config = dict(
    hidden_size=320,
    d_expert=64,
    router_score='softmax',
    lr_router=0.000584,
    tie_word_embeddings=True,
    init_std_qkv=0.0252,
    learning_rate=0.0122,
    lr_head=0.00673,
    schedule='wsd',
    decay_fraction=0.419,
    final_lr_fraction=0.0,
    batch_tokens=[32768, 65536, 98304],
    max_seq_len=1024,
    doc_mask=True,
)
Below are experts of layer 7 (counted from 0) of a mixture-of-experts language model. Rows are named router (the router's row for the expert) and show model dimensions 256-319. Each number is 128 + 24 x the weight over its row's rms, rounded and kept within 0 to 255.
After each expert's rows: "raises" lists some tokens whose logits its average output raises strongly, later layers aside. This comes from a sample of Wikipedia text that the model never trained on.

# expert 9
router [146 174 119 114 144  98 187 148 132 102  81 143 126  71 124 168 108 101 119 114 118 107 100  87 144  87 115 147  82 105 105 141 129  81 142 133 111 133 103 120 104 113 100 119 126  91 113 152 134 147 118 161 146  90 112 164 128 169  76 133 153 144 136 149]
raises: ": ", ", ", "'", "see ", ":"

# expert 32
router [134 138 142 155 150 114  98 205 150 121 101 129 150 136 131 135 129 135 135 172 130 156 100 127  70 103 124 140 129  99 132 101 113 134 148 154 129  94 108 161 113 107 120 153  93 115  97 115 103 133 103 154 101 124 116 165  80 147  97 109 113 150 102 177]
raises: "- ", "| ", "Source", "Note", "===", "=="

# expert 39
router [138 151 101 117 147 108 137 146 129 139 124 129 138  87  97 188 161 138 134 143 142 142 128 114 131 109 123 160  75 127 161 129 114 131 143 136 120 102 160 129 143 114 136 152  86 138 143 132 132 157 141 142 114 143 123 194 109 119 114 188 119 165 138 115]
raises: "====", "least ", "==== ", "==="

# expert 30
router [165 134 148 135 142 124 124 116 158 135  91 134 124 168 118 178 153 126 151 195 106 137  83 119 102 119 161 136 103 111 127 128 130  59 166 129  95 128 130  96 165 118 161 154 101 174 119 135  79 150 102 121 131  85 111 155 133 167 107 112 136 146 123 127]
raises: "oi ", "di ", "ç"

# expert 37
router [118 128  78 122 155  88 114 176 161 128  95 145 160 106 127 144 168 109 148 148 166 136 103 133 109 113 104  95 113 129  99 223 127 108 130 107 109 118 126 100 124 146 110 178  90 129 164 108  84 134 142 140 123 117 153 147 132 114 125 118 169 156 107 176]
raises: "eb", "Lank", "est", "use"

# expert 0
router [152 160 135 136 144 119  84 143 139 129 137 138 125  61 124 144 191 111 129 144  98 109 128  89 111 125 118 136 125 157 147 170 139 124 119 156 119 108 128 110 139 130 171 108 151 146 177 108 124 153 114 140 107 148 115 124 106 113 114 120 143 137 156 153]
raises: "the ", "an ", "a ", "their ", "her "

# expert 1
router [160 133 120  88 127 107 110 149 163 113 101 100 129 109 118 174 114  92 119 134 157 148 109 139 128 110 127 133 176 132 142 136 136 101 120 140  69 122 133 131  69 112 149 152 129 123 135 159 113 123 143 155 103 105 126 129 102 104 132 125 125 161 151 154]
raises: "8", "). ", "6", ") "

# expert 6
router [129 160 131 138 127 118 168 112 181 148 123 132 150 111 128 174 140  93 118 148 182 165  79 110 108 100 129 145 103 105 107 144  87 115 144 147 115 104 141 139 154 149 168 120 128 124 116 163 132 128 129 109 107 153 103 134  84 116 132 145 177 164 109 124]
raises: "). ", ").", "name"

# expert 20
router [148 145 131 103 109  95 142 140 134 130 142 150 152  92 121 170 127 133 119 109  97 140 101 151 127 142 117 113 122 106 178 156  93  83 112 178 106  80  82 150 131 124 175 168 121 112 185 106 145 141 148 149 106 128 165 148 122 139 120 142 131 133 129 174]
raises: "the ", "and ", "a ", "all ", "also ", "along "